Experts of a small language model.
Size: 12 layers, 57.1M parameters.
Experts: 32 experts in each of 10 layers, 80 SwiGLU neurons an expert, 2 picks a token, a softmax router, a shared expert of 384 neurons.
Below are experts of layer 6 (counted from 0) of a mixture-of-experts language model. Rows are named router (the router's row for the expert), gate (a neuron's input weights, with its number), up (a neuron's input weights, with its number) and show model dimensions 240-319. Each number is 200 + 40 x the weight over its row's rms, rounded and kept within 0 to 999.
Before each expert's rows: "gets" lists some tokens that make up at least twice as much of what it gets as of all text. This comes from a sample of Wikipedia text that the model never trained on. Tokens count by the router's weight.

# expert 16
gets: ",", " (", ";", ":", "),", ")"
router,150,241,265,267,179,228,220,224,201,204,221,166,180,254,190,135,210,179,156,166,129,211,260,169,223,192,234,222,255,221,119,249,142,176,240,108,140,185,141,122,166,241,216,175,204,272,209,248,227,202,200,162,245,198,160,173,242,201,206,264,171,210,222,194,167,131,215,197,210,197,162,207,166,181,211,226,273,172,163,153
gate0,132,204,153,153,206,234,231,181,153,211,199,221,237,205,244,210,316,163,192,176,183,290,139,233,198,216,206,237,184,205,141,232,231,236,138,178,231,159,222,180,244,225,160,187,256,218,248,220,146,200,112,179,181,183,128,197,233,139,220,194,199,144,237,173,195,217,172,198,181,234,165,208,170,224,244,217,286,161,160,239
up0,215,236,182,259,157,316,198,247,191,185,171,184,123,229,173,173,213,168,202,177,242,222,215,195,248,209,267,199,199,160,223,138,261,162,259,210,192,148,235,125,209,186,234,138,180,195,200,143,171,141,225,202,160,186,133,184,129,202,171,187,228,224,186,199,220,212,203,178,206,204,221,247,79,201,155,178,247,225,241,117
gate1,171,270,157,185,290,193,188,146,195,262,250,217,229,141,218,227,159,154,194,101,134,254,230,224,272,281,207,155,202,214,217,252,142,221,170,171,173,121,179,166,195,223,158,219,201,192,246,240,252,154,223,151,225,150,244,226,176,196,135,140,194,183,259,186,176,224,165,200,198,206,209,214,160,101,149,183,183,147,132,177
up1,216,190,163,234,142,234,251,179,176,302,227,238,254,149,140,153,223,163,237,158,202,206,207,189,192,256,222,225,235,192,214,167,219,188,182,209,207,173,220,236,163,262,140,278,207,196,202,236,216,224,171,184,195,207,264,203,217,218,185,217,200,204,184,256,176,159,203,206,154,188,125,190,162,170,197,208,286,117,219,200
gate2,238,214,138,108,207,157,212,112,194,156,169,265,205,162,231,223,199,227,225,245,216,126,239,158,207,229,268,164,212,262,243,120,220,121,173,193,138,136,253,248,164,199,191,252,159,208,223,284,280,265,196,242,210,186,188,234,146,168,173,220,203,165,170,253,195,198,198,194,186,262,185,213,261,199,267,173,141,189,138,182
up2,178,234,242,209,200,228,151,229,190,208,214,154,255,249,201,149,188,199,227,224,196,224,147,270,155,185,188,197,175,158,240,258,144,260,186,238,231,202,219,193,238,213,227,198,196,219,234,128,139,109,135,164,208,264,182,217,213,226,236,159,207,228,215,198,110,206,203,221,172,169,248,211,148,206,206,246,218,272,245,261
gate3,153,148,225,208,239,214,175,201,125,189,198,201,150,239,224,279,216,194,171,228,189,203,198,142,208,264,222,193,218,142,115,200,207,251,245,184,187,186,169,156,203,231,167,157,169,169,135,173,183,163,224,175,287,206,190,146,124,225,224,209,200,178,176,229,189,113,210,232,236,224,210,203,189,203,185,193,188,196,125,242
up3,220,232,140,233,144,184,224,187,237,164,248,188,167,221,234,321,187,176,260,236,193,160,265,276,152,187,194,253,141,194,302,170,217,190,222,161,238,209,226,220,188,181,141,195,190,200,223,208,259,182,93,228,159,198,271,201,254,243,192,193,143,159,186,189,192,154,265,175,217,160,164,143,165,249,300,204,247,231,319,218
gate4,145,198,196,208,282,218,137,159,160,180,190,178,166,248,229,187,197,220,128,156,241,216,200,158,282,157,178,192,207,188,132,266,181,257,222,215,216,167,177,102,234,176,215,269,242,202,215,174,133,256,257,199,219,211,154,173,245,246,175,160,201,190,145,156,181,182,209,172,198,194,182,220,162,215,151,215,264,250,229,222
up4,160,222,160,175,238,200,206,162,150,99,256,202,190,270,186,204,234,153,151,131,157,176,206,222,255,192,158,185,174,195,231,266,144,225,157,236,235,228,171,140,215,224,115,185,165,171,212,186,131,259,190,198,199,175,187,142,247,208,255,198,217,177,192,149,244,159,257,187,229,209,218,228,142,259,179,186,257,245,174,202
gate5,127,254,285,229,227,184,185,205,232,135,221,197,204,245,189,147,214,189,193,185,127,241,231,224,189,217,237,228,271,252,220,189,205,166,165,125,194,195,196,257,261,131,182,183,137,274,192,206,188,192,187,265,220,225,178,251,162,205,207,200,220,209,206,251,230,264,212,173,235,206,210,84,158,174,217,81,149,173,176,230
up5,222,188,166,234,195,203,203,199,211,186,135,244,136,242,239,211,205,202,303,195,308,155,151,152,244,253,161,166,174,150,162,203,280,190,223,218,218,126,211,188,138,151,208,156,190,175,224,259,193,217,234,174,201,175,181,215,221,195,291,204,234,162,159,201,243,142,236,244,227,189,192,209,134,218,238,300,293,305,177,160
gate6,248,231,183,134,211,223,203,247,183,235,193,185,198,197,201,174,185,230,246,207,173,193,179,182,237,283,187,202,276,173,215,276,180,157,216,152,197,184,177,170,122,178,177,182,163,144,214,154,195,197,166,173,144,183,189,144,159,173,217,250,141,132,186,312,174,224,179,160,280,170,237,220,153,251,228,233,206,147,153,236
up6,175,212,227,149,237,178,248,303,248,295,198,152,177,193,197,220,191,226,230,226,193,209,193,188,163,243,148,215,304,174,190,187,161,166,254,210,208,202,170,161,104,215,191,240,174,135,228,116,158,214,188,168,204,178,239,191,205,207,153,210,163,124,209,238,217,244,180,200,195,212,236,259,169,187,207,226,166,147,200,247
gate7,231,189,170,186,211,158,179,188,212,263,253,203,273,220,151,170,192,199,209,196,260,279,236,225,151,162,217,218,163,203,257,217,130,238,193,225,230,181,250,148,209,248,199,208,204,213,124,238,222,199,202,208,163,151,188,156,244,174,188,168,176,182,222,153,137,195,162,237,196,176,133,191,147,234,140,211,230,205,163,183
up7,204,249,230,217,256,194,267,191,173,195,184,211,173,232,230,223,126,169,230,156,199,210,135,203,247,187,168,189,207,229,142,207,165,170,231,210,195,165,168,218,192,170,184,156,169,219,220,220,267,226,253,302,214,187,140,205,250,164,135,236,237,175,216,256,160,192,158,187,198,59,265,82,209,220,179,232,207,135,219,286
gate8,170,210,134,193,141,266,175,137,202,219,198,239,232,192,212,186,268,189,210,173,170,206,235,214,235,195,247,194,217,161,193,221,273,190,225,167,240,261,258,180,229,175,243,195,195,161,195,274,245,229,230,194,107,223,187,212,177,139,205,204,259,207,122,254,187,122,232,158,219,142,202,179,289,268,260,228,191,243,155,203
up8,226,186,314,197,212,197,155,296,209,182,227,204,91,238,139,240,165,216,210,232,210,153,163,143,98,238,180,153,225,230,204,170,191,233,199,246,126,118,207,197,164,206,136,207,207,178,230,180,136,218,142,203,248,181,243,170,235,259,180,248,194,203,248,158,223,225,182,191,177,233,237,208,177,181,152,205,177,213,249,224
gate9,276,205,207,194,181,224,275,232,218,165,237,143,218,176,162,165,202,139,189,214,205,217,252,222,255,285,175,167,171,101,164,197,207,167,134,311,201,226,237,179,167,293,193,178,165,268,196,170,218,135,206,165,219,216,174,202,171,227,219,210,141,131,184,109,192,107,149,197,164,303,195,189,166,266,178,221,231,172,199,151
up9,155,217,223,255,221,249,144,183,179,205,250,248,179,185,251,203,154,224,274,210,221,227,176,179,165,164,164,222,197,182,223,219,194,220,334,104,200,261,190,242,173,226,216,165,183,185,181,192,191,209,185,157,173,174,236,178,237,154,232,249,178,285,210,193,193,274,178,237,249,243,146,209,169,213,191,171,201,175,201,211
gate10,214,201,159,190,219,256,169,167,210,163,166,245,204,220,269,197,180,133,186,223,210,156,177,161,249,230,235,178,207,135,235,171,134,196,233,267,231,276,135,181,200,202,180,200,145,250,208,254,192,157,231,226,176,156,181,194,202,187,185,227,161,181,173,237,210,197,186,170,294,244,200,212,180,191,238,197,153,153,159,150
up10,261,198,146,164,161,225,198,187,231,272,214,205,298,194,218,257,267,227,164,185,137,192,225,156,191,243,225,153,191,126,212,160,220,221,175,246,225,253,209,199,186,298,143,229,124,303,206,184,202,162,208,211,196,160,184,210,145,198,151,221,214,194,183,157,202,241,172,183,208,193,217,144,181,181,224,204,215,204,199,166
gate11,132,207,165,225,210,219,183,270,178,230,218,198,171,251,219,191,221,174,233,171,225,160,146,211,210,252,146,203,178,234,266,182,167,184,258,247,207,214,199,156,168,187,258,167,243,194,180,299,187,242,250,257,228,207,199,215,207,167,135,236,207,241,167,217,190,176,186,111,185,182,228,168,195,153,237,137,194,110,154,222
up11,165,182,161,252,227,182,113,215,221,223,219,181,183,226,241,176,171,239,163,201,252,180,114,153,212,287,180,263,208,243,246,203,234,212,264,215,274,177,213,165,197,111,202,170,197,203,164,209,160,153,233,269,206,229,187,174,256,222,153,199,225,198,142,181,195,88,138,109,212,130,195,242,203,237,209,121,199,175,209,186
gate12,160,191,212,129,221,188,208,212,203,119,237,188,185,196,174,141,153,152,188,142,158,137,167,218,171,243,229,199,155,190,168,177,247,141,113,209,188,168,133,214,177,223,205,184,233,130,221,213,135,215,233,263,172,207,249,172,132,260,139,247,260,211,247,240,203,186,212,197,195,228,124,176,276,181,209,238,164,193,247,254
up12,107,188,225,181,233,277,209,247,192,153,196,225,133,198,209,166,202,229,125,185,151,181,228,157,232,219,214,288,245,209,223,207,178,230,138,176,149,188,160,206,205,263,217,220,225,145,216,178,105,222,139,175,236,195,219,154,176,200,194,230,222,229,189,249,199,221,202,136,218,284,151,167,177,203,156,264,313,167,229,209
gate13,221,165,94,201,165,221,246,231,256,232,184,227,233,166,204,222,224,177,161,135,121,228,175,199,164,144,142,191,241,139,171,200,200,223,266,232,217,228,214,200,177,185,181,217,192,170,153,186,194,173,214,172,220,179,247,191,171,204,117,237,173,248,198,173,193,110,145,231,207,179,151,192,189,219,189,192,218,245,198,219
up13,160,154,139,199,84,200,244,208,279,189,180,210,298,167,127,233,304,155,199,111,139,245,202,212,196,75,220,182,216,154,191,166,206,228,238,206,207,226,188,213,136,183,197,210,270,146,162,125,249,230,197,186,199,145,260,195,228,176,132,177,228,208,132,193,232,181,216,169,157,197,170,237,209,168,170,235,213,210,204,195

# expert 8
gets: ".", ":", ").", " .", "/", "\"."
router,187,208,264,187,235,205,256,171,207,240,213,106,164,207,271,194,182,237,173,200,213,219,204,184,200,201,239,193,243,235,157,224,223,175,116,138,219,238,184,133,184,156,156,259,193,239,145,251,188,204,229,175,227,175,214,203,225,270,177,203,156,234,219,197,258,160,155,252,197,265,194,185,196,189,215,221,239,266,223,189
gate0,237,191,209,260,185,189,184,274,184,224,274,207,211,186,198,147,160,133,271,180,205,185,128,250,271,172,262,145,209,240,137,174,190,128,277,136,195,266,181,177,128,143,294,199,154,203,230,215,146,296,216,254,162,168,208,218,176,187,174,174,238,226,175,215,214,148,222,163,182,143,166,200,207,165,118,183,184,271,195,180
up0,147,146,217,221,230,103,228,225,202,155,234,211,201,223,118,220,220,216,195,198,163,143,173,210,223,209,194,177,151,185,140,151,139,138,300,172,239,234,188,166,221,184,226,226,144,209,217,212,118,257,205,216,254,176,214,167,222,183,171,204,197,196,223,143,174,35,221,220,293,197,179,242,207,204,210,203,115,238,201,223
gate1,158,214,229,141,229,163,194,206,177,121,204,236,139,198,136,230,137,190,244,170,154,173,270,166,143,213,190,222,159,219,180,223,188,227,238,238,225,158,256,177,202,246,219,216,160,179,223,280,194,161,217,212,206,229,181,208,195,181,223,107,172,158,171,211,203,198,273,238,218,215,177,234,219,206,170,237,191,221,227,291
up1,139,205,242,153,259,191,160,210,206,121,142,177,109,204,177,233,134,169,210,213,90,237,243,154,114,130,171,188,162,204,170,176,199,246,240,264,208,70,267,194,178,215,186,252,185,187,207,281,203,206,218,91,263,171,182,160,203,196,238,153,154,181,208,192,184,225,252,293,243,197,217,219,230,218,177,223,210,170,192,272
gate2,250,188,256,239,272,230,166,215,185,269,191,213,250,210,148,212,214,213,133,191,310,107,169,223,246,265,200,249,140,241,330,185,229,165,142,230,250,144,183,182,224,181,284,202,168,236,147,217,238,212,274,138,221,190,148,115,215,162,185,146,224,220,217,265,145,233,169,229,249,234,209,212,116,237,232,217,159,193,225,211
up2,174,182,181,121,276,178,150,223,177,257,228,174,127,168,166,184,178,229,155,214,181,130,214,186,254,211,159,205,163,176,178,268,192,188,177,245,225,158,110,208,264,148,192,204,215,239,227,248,196,208,260,199,193,217,153,128,129,165,120,153,188,154,151,151,233,131,169,214,162,165,216,122,169,182,184,320,161,161,137,209
gate3,257,210,259,163,220,230,229,243,246,218,219,153,182,190,227,178,191,177,185,157,238,198,228,179,181,241,187,122,182,157,164,179,155,178,216,159,160,215,207,226,125,214,213,214,211,192,169,241,161,181,227,225,177,177,208,238,191,150,213,207,189,115,208,247,158,211,220,167,296,143,174,216,217,193,217,229,139,206,207,312
up3,230,274,173,185,204,185,153,204,228,188,274,278,257,268,226,237,197,166,159,234,249,226,203,109,174,260,222,162,193,217,159,238,210,211,203,171,202,202,146,182,164,170,264,193,188,234,207,173,251,164,209,188,238,262,192,202,217,190,194,241,192,208,213,234,194,273,214,173,257,211,201,135,199,198,199,195,250,202,142,232
gate4,158,185,184,234,236,215,307,207,178,156,227,168,222,177,228,193,236,260,215,176,178,195,219,251,198,265,228,205,200,258,254,154,178,178,156,167,148,164,145,203,221,217,158,117,211,166,134,168,137,146,237,174,165,183,253,220,187,255,241,237,187,270,188,200,249,238,161,186,199,261,182,164,121,140,220,167,90,128,252,258
up4,150,200,146,197,199,229,290,182,203,175,209,222,292,241,187,185,158,192,215,191,194,175,298,163,157,265,200,197,211,213,200,166,205,160,153,193,130,179,179,174,244,242,217,172,240,200,168,203,126,181,188,177,212,204,216,231,212,168,242,229,189,249,182,187,197,184,139,152,141,257,195,205,138,160,179,209,101,133,230,229
gate5,214,230,214,145,209,257,295,185,227,203,182,147,221,208,167,191,207,234,203,201,148,200,167,207,176,116,219,203,258,120,236,191,217,224,189,222,141,152,229,122,323,210,183,209,199,239,193,243,113,219,177,201,153,126,194,225,234,218,188,213,207,164,96,186,243,158,178,225,239,203,211,197,210,133,236,118,168,160,164,187
up5,252,172,166,237,164,259,228,211,239,192,178,228,176,148,236,193,203,141,206,190,235,191,236,191,178,184,219,209,233,265,269,202,106,192,197,176,154,181,192,231,76,169,160,209,199,210,200,161,220,179,207,146,225,272,204,232,206,239,259,260,188,127,235,201,180,241,209,173,190,255,162,208,223,219,200,264,245,196,225,287
gate6,154,147,218,155,202,249,278,155,214,152,155,96,189,192,226,190,140,252,209,187,164,191,209,160,147,233,167,172,162,179,271,198,182,223,192,254,130,186,222,175,132,231,236,190,247,292,127,214,175,187,209,157,142,216,180,248,285,240,234,213,238,227,239,201,206,160,231,199,264,283,203,177,225,243,171,151,157,192,114,180
up6,212,157,190,110,299,105,107,195,129,157,246,258,263,158,166,220,196,139,212,194,269,201,209,263,228,224,146,185,204,163,161,196,209,236,214,164,207,163,187,228,186,175,185,150,231,137,160,255,196,164,234,190,237,199,193,242,218,170,222,187,69,237,199,213,110,137,196,151,156,213,227,250,175,243,193,154,167,94,174,217
gate7,164,137,173,222,273,284,190,206,194,212,217,218,175,227,208,229,265,231,163,153,239,147,220,185,152,186,208,107,230,283,179,222,251,169,200,243,170,212,228,128,246,207,176,233,200,201,116,194,268,204,147,182,215,195,186,237,209,239,164,262,270,221,178,280,228,204,186,224,200,212,218,175,204,173,220,112,154,239,121,186
up7,165,169,121,196,233,272,272,115,148,200,222,215,164,183,202,208,283,177,200,141,211,201,223,196,128,147,225,158,217,287,183,231,190,198,169,228,155,215,248,164,277,191,162,214,220,144,186,196,245,223,127,208,193,181,157,204,228,216,223,254,253,169,207,239,217,209,221,210,160,191,223,176,238,206,206,153,180,235,182,242
gate8,198,120,211,265,237,195,187,196,194,225,143,211,243,213,199,157,218,240,197,154,142,179,194,147,259,228,284,190,198,218,192,258,227,223,203,179,218,208,180,236,113,222,108,112,268,190,198,191,257,196,192,229,220,275,277,181,110,200,228,231,230,237,256,197,188,253,216,147,165,286,193,172,169,219,176,141,198,203,150,133
up8,206,249,242,210,181,157,216,204,213,282,170,204,177,128,273,133,173,247,170,241,224,119,205,163,142,227,210,216,269,201,197,216,269,199,162,174,181,156,260,192,228,150,225,201,198,191,213,212,241,241,300,215,233,173,166,178,291,231,222,214,283,142,194,194,253,168,179,213,146,144,175,183,180,187,186,152,152,244,166,180
gate9,252,200,219,169,141,220,147,245,255,217,183,203,224,171,222,200,167,141,154,220,225,168,263,239,213,163,202,199,219,165,272,204,160,249,107,238,174,222,229,170,243,167,214,212,181,190,187,164,265,138,190,284,150,284,255,209,219,174,233,283,143,235,134,191,242,231,147,207,221,229,219,233,231,208,202,233,196,119,210,89
up9,103,241,207,223,212,215,208,258,130,231,162,243,143,167,147,169,252,206,221,192,166,227,178,207,130,189,154,190,161,155,180,218,175,310,126,271,187,242,256,218,279,270,178,220,207,208,207,174,219,195,202,214,231,173,192,158,288,176,162,257,169,206,139,206,180,209,196,272,169,154,225,151,206,146,106,216,266,213,256,250
gate10,204,163,208,223,227,273,213,223,241,201,136,195,212,274,158,282,184,174,224,190,284,194,217,224,156,183,254,172,117,210,264,221,223,160,194,269,189,170,244,155,146,199,186,224,171,221,164,193,179,241,167,189,218,186,206,186,173,185,229,139,197,194,192,214,183,194,212,239,239,169,192,306,204,259,282,186,187,205,229,237
up10,182,248,227,189,131,177,201,199,149,202,272,220,148,257,212,212,247,177,158,194,167,166,245,132,118,270,190,185,229,182,131,179,164,182,151,154,153,245,182,182,297,249,226,186,181,191,160,224,199,205,143,189,178,239,206,192,258,166,161,247,162,240,232,166,190,159,172,167,167,191,181,173,236,159,176,159,88,246,166,178
gate11,177,166,280,161,180,229,196,237,171,168,200,220,224,202,204,186,204,217,249,224,207,222,257,191,219,254,241,147,252,163,193,239,197,197,271,225,125,193,168,130,144,221,237,228,244,230,205,209,133,188,274,188,170,210,234,209,247,173,211,259,136,197,113,217,245,218,218,188,187,151,266,146,208,209,109,166,214,149,237,225
up11,211,146,261,132,154,215,243,145,183,255,218,190,174,174,251,122,186,296,251,163,151,203,148,252,210,155,184,138,239,200,243,230,180,167,220,210,146,274,229,184,215,191,171,142,193,231,166,236,231,107,224,167,173,266,245,192,274,161,207,197,191,182,219,175,256,168,168,215,226,189,215,197,191,246,203,197,157,179,194,211
gate12,220,181,204,98,241,216,289,264,219,195,135,186,186,197,157,264,223,198,186,249,192,184,224,146,236,226,208,153,171,198,248,251,235,135,148,221,218,171,256,195,211,210,151,212,241,184,228,159,232,217,236,183,196,221,212,196,139,179,196,197,152,186,201,211,172,208,204,240,140,204,229,189,202,111,204,146,187,169,178,200
up12,174,144,267,218,219,263,132,144,267,180,150,173,223,144,174,199,164,241,175,173,171,229,204,236,144,170,171,169,169,237,184,181,265,276,192,290,252,170,226,291,152,205,191,236,192,156,195,222,214,188,186,198,221,173,197,209,177,241,210,204,217,152,200,204,183,232,226,236,181,154,199,207,258,221,190,201,361,235,144,176
gate13,193,176,153,213,231,87,140,207,216,191,209,260,234,224,257,196,162,131,156,154,212,189,121,197,180,129,204,162,199,225,187,110,201,198,267,148,178,195,298,176,182,167,221,237,191,210,192,277,133,199,168,181,257,325,222,138,163,232,177,172,229,208,240,144,136,124,224,194,225,175,219,238,240,260,189,235,108,212,261,243
up13,147,183,108,150,183,154,199,253,237,206,192,242,230,212,172,169,168,181,254,162,156,152,174,272,214,125,162,193,206,242,172,159,194,183,285,199,135,238,173,226,204,178,209,208,231,193,228,232,165,278,151,185,186,249,251,210,223,236,175,203,227,265,263,213,176,160,185,212,198,167,246,185,199,217,224,263,172,186,222,225

# expert 22
gets: " ", "2", "0", "1", "9", "–"
router,126,178,159,203,199,295,233,144,239,215,196,219,185,188,243,207,201,255,150,257,237,269,253,139,130,213,161,180,189,216,246,251,159,204,123,151,245,195,270,224,268,246,165,202,117,142,192,172,260,184,160,198,178,136,218,175,150,183,194,210,241,220,159,180,151,256,209,213,188,223,204,183,193,181,149,201,223,167,210,173
gate0,216,226,273,153,225,185,304,167,185,141,194,209,130,229,169,143,193,246,117,210,250,235,136,222,190,204,251,199,190,148,195,315,231,190,208,193,222,208,200,170,134,227,300,153,246,194,205,215,162,119,133,241,195,275,233,215,185,139,244,218,205,221,116,235,170,171,189,262,196,173,194,152,246,200,223,222,142,130,195,194
up0,173,238,299,162,294,197,212,182,115,171,199,154,248,180,269,175,226,247,170,214,273,150,159,239,208,175,177,188,206,164,245,223,193,206,208,237,124,224,238,229,186,271,270,168,205,187,229,220,192,146,267,247,228,236,202,163,193,114,203,155,156,268,262,168,289,211,245,225,175,192,170,152,210,251,227,172,149,154,214,214
gate1,155,178,103,208,189,223,280,123,193,185,159,188,171,244,222,182,211,256,223,194,233,248,191,219,145,221,196,238,122,198,195,243,202,195,270,214,190,202,162,175,201,122,261,235,194,177,195,121,149,157,169,139,205,162,241,184,193,184,201,214,196,223,108,214,175,162,211,247,197,169,178,120,207,135,149,252,219,215,282,150
up1,202,222,166,149,273,181,134,292,177,321,223,264,260,244,238,243,177,201,284,219,207,234,257,133,202,143,258,175,310,185,114,215,175,210,215,218,194,190,224,243,175,227,164,237,183,206,186,192,174,229,185,198,264,177,189,181,235,189,204,160,165,193,230,225,231,181,188,241,178,275,170,251,150,245,216,129,208,177,134,258
gate2,160,160,178,174,210,237,110,216,205,215,193,252,187,189,169,200,239,171,177,216,224,188,185,183,259,278,159,191,161,184,191,249,159,163,155,129,198,191,263,174,242,228,256,267,74,211,249,213,187,205,214,217,167,190,199,142,145,211,189,140,267,95,154,152,196,200,126,126,290,199,191,198,173,171,215,140,175,211,183,261
up2,137,187,248,186,223,160,64,196,208,220,173,219,195,174,156,188,196,161,181,187,242,173,190,230,237,265,216,237,166,140,175,236,209,169,187,130,215,201,275,180,271,171,201,204,124,201,279,239,166,218,206,175,138,211,206,175,130,236,171,161,226,113,212,108,198,184,118,162,240,190,185,213,230,216,213,140,175,134,180,219
gate3,156,186,276,166,267,155,128,153,184,40,160,148,249,187,144,129,206,215,160,195,134,189,231,196,257,237,157,230,200,205,248,247,147,202,184,221,174,232,174,165,188,242,232,193,282,218,174,254,221,212,259,267,227,200,154,230,180,234,270,207,206,159,163,173,327,211,189,187,228,271,212,185,177,205,182,134,194,161,153,224
up3,192,241,196,175,212,234,222,156,198,98,175,197,185,165,152,188,283,244,162,163,193,214,246,165,205,227,257,149,187,157,246,235,206,228,191,307,169,236,182,193,114,258,146,146,173,206,182,146,247,246,173,196,193,159,160,234,105,226,207,155,236,200,233,243,175,203,242,250,159,240,198,218,220,175,193,186,202,210,134,278
gate4,216,192,180,210,194,234,200,121,263,227,220,234,227,176,260,214,243,234,175,205,239,216,139,241,251,181,215,121,197,275,146,262,178,181,185,148,166,232,196,162,269,168,185,208,184,171,215,206,295,321,135,277,172,216,270,201,179,217,185,174,256,226,117,169,220,164,229,170,193,206,208,176,116,168,226,265,189,189,161,152
up4,206,280,206,183,233,206,222,251,153,128,243,184,267,198,161,175,185,182,178,137,192,235,297,205,203,180,153,273,189,105,280,129,202,232,255,232,190,239,253,195,140,249,193,167,190,182,188,210,172,119,241,173,225,169,163,181,236,198,200,225,119,182,264,156,202,178,181,224,192,202,225,183,253,168,117,100,265,139,172,174
gate5,185,147,217,274,172,180,160,222,210,137,180,277,250,201,164,233,154,231,201,217,226,179,125,144,218,152,163,194,213,135,219,182,171,206,235,179,176,181,247,194,178,207,218,185,221,239,115,158,208,252,156,175,175,277,142,184,248,208,246,198,211,187,159,215,242,204,211,167,186,108,276,212,203,208,214,281,252,138,189,214
up5,199,277,209,153,209,158,241,193,199,237,215,135,179,119,188,160,198,147,200,151,129,206,284,241,167,274,199,265,146,204,143,217,200,192,200,198,234,207,214,241,204,178,206,203,158,194,241,259,248,149,194,229,246,220,194,156,171,241,157,219,187,205,210,187,189,199,166,179,207,194,162,179,155,181,186,179,149,209,176,210
gate6,189,187,176,118,234,195,254,251,164,125,205,190,208,260,116,193,213,139,243,161,145,250,119,247,229,174,210,161,111,173,238,182,166,159,215,166,191,190,152,208,172,217,203,136,212,149,201,162,194,180,197,145,237,219,205,218,183,97,157,150,134,151,162,205,193,243,195,185,245,173,214,238,233,199,154,186,207,283,211,218
up6,231,300,151,196,119,209,231,207,139,237,281,176,215,217,206,229,213,176,198,178,234,246,220,204,189,193,191,252,227,179,228,192,205,157,166,181,156,196,144,159,191,216,212,197,284,160,142,252,154,159,134,206,239,182,244,160,258,178,216,153,245,176,250,200,281,178,283,165,247,221,180,205,187,153,171,181,242,192,196,202
gate7,122,189,138,194,293,152,209,240,140,205,157,200,186,166,173,225,188,204,204,171,203,120,228,230,179,231,251,234,249,203,166,196,194,261,180,166,268,138,222,259,162,198,188,170,229,169,131,180,177,133,218,174,227,309,172,182,189,276,184,208,220,157,181,218,215,209,205,223,178,192,174,198,195,221,234,208,316,181,221,238
up7,146,145,161,261,186,203,220,226,250,146,184,187,174,137,180,245,194,183,172,157,214,130,251,277,246,187,183,230,225,232,164,232,173,201,176,116,232,124,202,203,173,190,181,201,264,179,267,190,199,217,244,224,167,284,183,242,123,216,226,251,217,229,201,176,212,154,126,233,202,166,154,164,164,169,265,238,228,224,243,190
gate8,206,165,236,221,193,228,246,141,257,88,166,155,232,172,258,156,183,201,193,214,233,196,195,159,184,220,141,238,242,169,173,201,177,247,231,274,183,242,224,179,203,224,155,252,229,231,235,154,268,291,309,208,209,144,144,166,182,216,201,164,171,253,155,173,207,123,201,214,261,300,197,214,171,188,198,204,131,163,181,226
up8,155,240,207,186,267,139,151,192,157,293,255,231,158,156,192,178,172,208,222,240,175,161,249,218,165,178,284,176,160,210,262,234,191,203,209,171,236,203,209,203,197,177,210,198,176,223,110,181,101,173,123,167,152,209,250,163,219,230,205,243,259,216,228,246,177,250,164,173,152,182,190,157,222,234,177,114,257,191,219,207
gate9,225,200,233,198,223,130,221,198,209,204,220,253,203,212,229,232,235,267,136,93,194,165,260,223,248,158,209,238,139,169,238,224,213,152,194,161,227,214,234,193,183,270,151,159,203,166,99,238,146,137,180,303,244,174,274,137,178,234,194,225,172,139,192,244,213,141,194,150,226,182,247,179,241,220,216,218,216,229,157,159
up9,93,160,182,242,185,145,222,246,156,313,197,241,200,190,183,245,250,181,246,176,191,248,196,201,174,158,256,164,183,240,150,227,217,214,193,150,155,219,174,234,127,178,159,191,163,183,215,200,113,146,158,173,180,195,274,190,234,262,220,206,168,136,204,220,242,192,204,147,205,215,197,154,201,204,208,222,197,241,199,187
gate10,181,238,165,163,198,304,132,236,174,203,209,213,195,237,159,216,162,171,159,194,201,144,204,214,195,183,204,269,203,167,183,203,208,202,160,189,306,274,256,173,201,206,190,137,274,170,210,199,137,209,139,198,173,179,219,217,249,147,245,227,169,206,206,204,200,220,203,223,143,77,202,219,167,210,96,149,155,230,168,178
up10,155,277,189,216,245,217,166,215,149,197,185,197,217,295,102,223,190,158,172,211,183,130,207,207,278,157,132,224,220,147,188,216,182,194,146,152,274,236,247,125,180,217,211,130,242,183,154,239,160,215,217,213,229,207,233,222,217,117,210,211,220,198,202,142,235,212,228,187,171,205,211,216,222,184,195,170,153,185,169,195
gate11,190,182,264,156,267,242,245,260,266,239,196,186,245,160,249,281,242,159,286,281,172,199,174,167,155,167,171,149,258,124,121,181,227,148,240,172,150,183,233,196,158,241,147,187,193,210,130,161,229,192,202,212,189,199,182,232,177,205,178,230,190,243,173,195,201,209,136,187,179,160,179,213,176,168,189,215,166,177,210,232
up11,242,182,254,259,239,200,178,171,178,247,159,172,270,208,195,202,115,185,257,227,112,156,169,210,231,146,204,161,211,249,218,263,194,251,190,227,290,231,239,234,206,193,286,153,125,182,254,291,204,256,191,197,173,177,170,271,201,162,189,218,238,210,223,151,229,252,260,149,160,212,167,251,231,182,216,165,165,230,148,92
gate12,171,173,226,159,206,155,76,195,222,273,224,197,135,211,167,229,195,188,256,151,199,317,132,196,169,222,233,183,223,219,191,166,205,276,170,161,169,231,131,186,262,144,156,214,150,192,216,268,187,166,152,93,230,177,123,124,167,216,155,107,240,202,228,237,193,184,150,197,215,288,111,200,197,241,156,199,121,208,179,215
up12,247,164,195,232,242,192,269,178,136,262,231,187,181,246,194,199,219,243,274,201,206,239,126,199,198,194,189,177,232,181,225,218,220,224,243,207,221,233,133,140,206,194,165,188,198,197,167,222,180,201,124,202,218,236,179,125,210,244,134,182,265,218,205,233,219,151,163,212,219,240,168,155,152,210,158,219,183,242,204,226
gate13,144,243,155,195,203,223,250,141,188,287,184,137,162,225,147,257,227,236,212,159,217,213,186,259,184,180,146,181,203,273,169,167,187,173,205,245,274,202,191,273,229,189,229,171,191,199,226,131,297,156,203,220,193,238,217,195,227,175,184,227,186,214,207,165,119,192,205,221,279,117,219,307,92,168,241,228,197,208,187,137
up13,210,178,262,211,182,118,190,186,214,166,210,281,193,148,233,179,195,192,236,210,228,206,192,167,194,181,258,237,174,140,227,225,251,185,172,147,171,194,198,211,227,170,180,234,211,225,169,249,95,186,159,170,221,113,210,205,174,222,186,198,196,186,168,255,252,237,249,252,162,219,197,128,219,214,169,195,224,200,162,249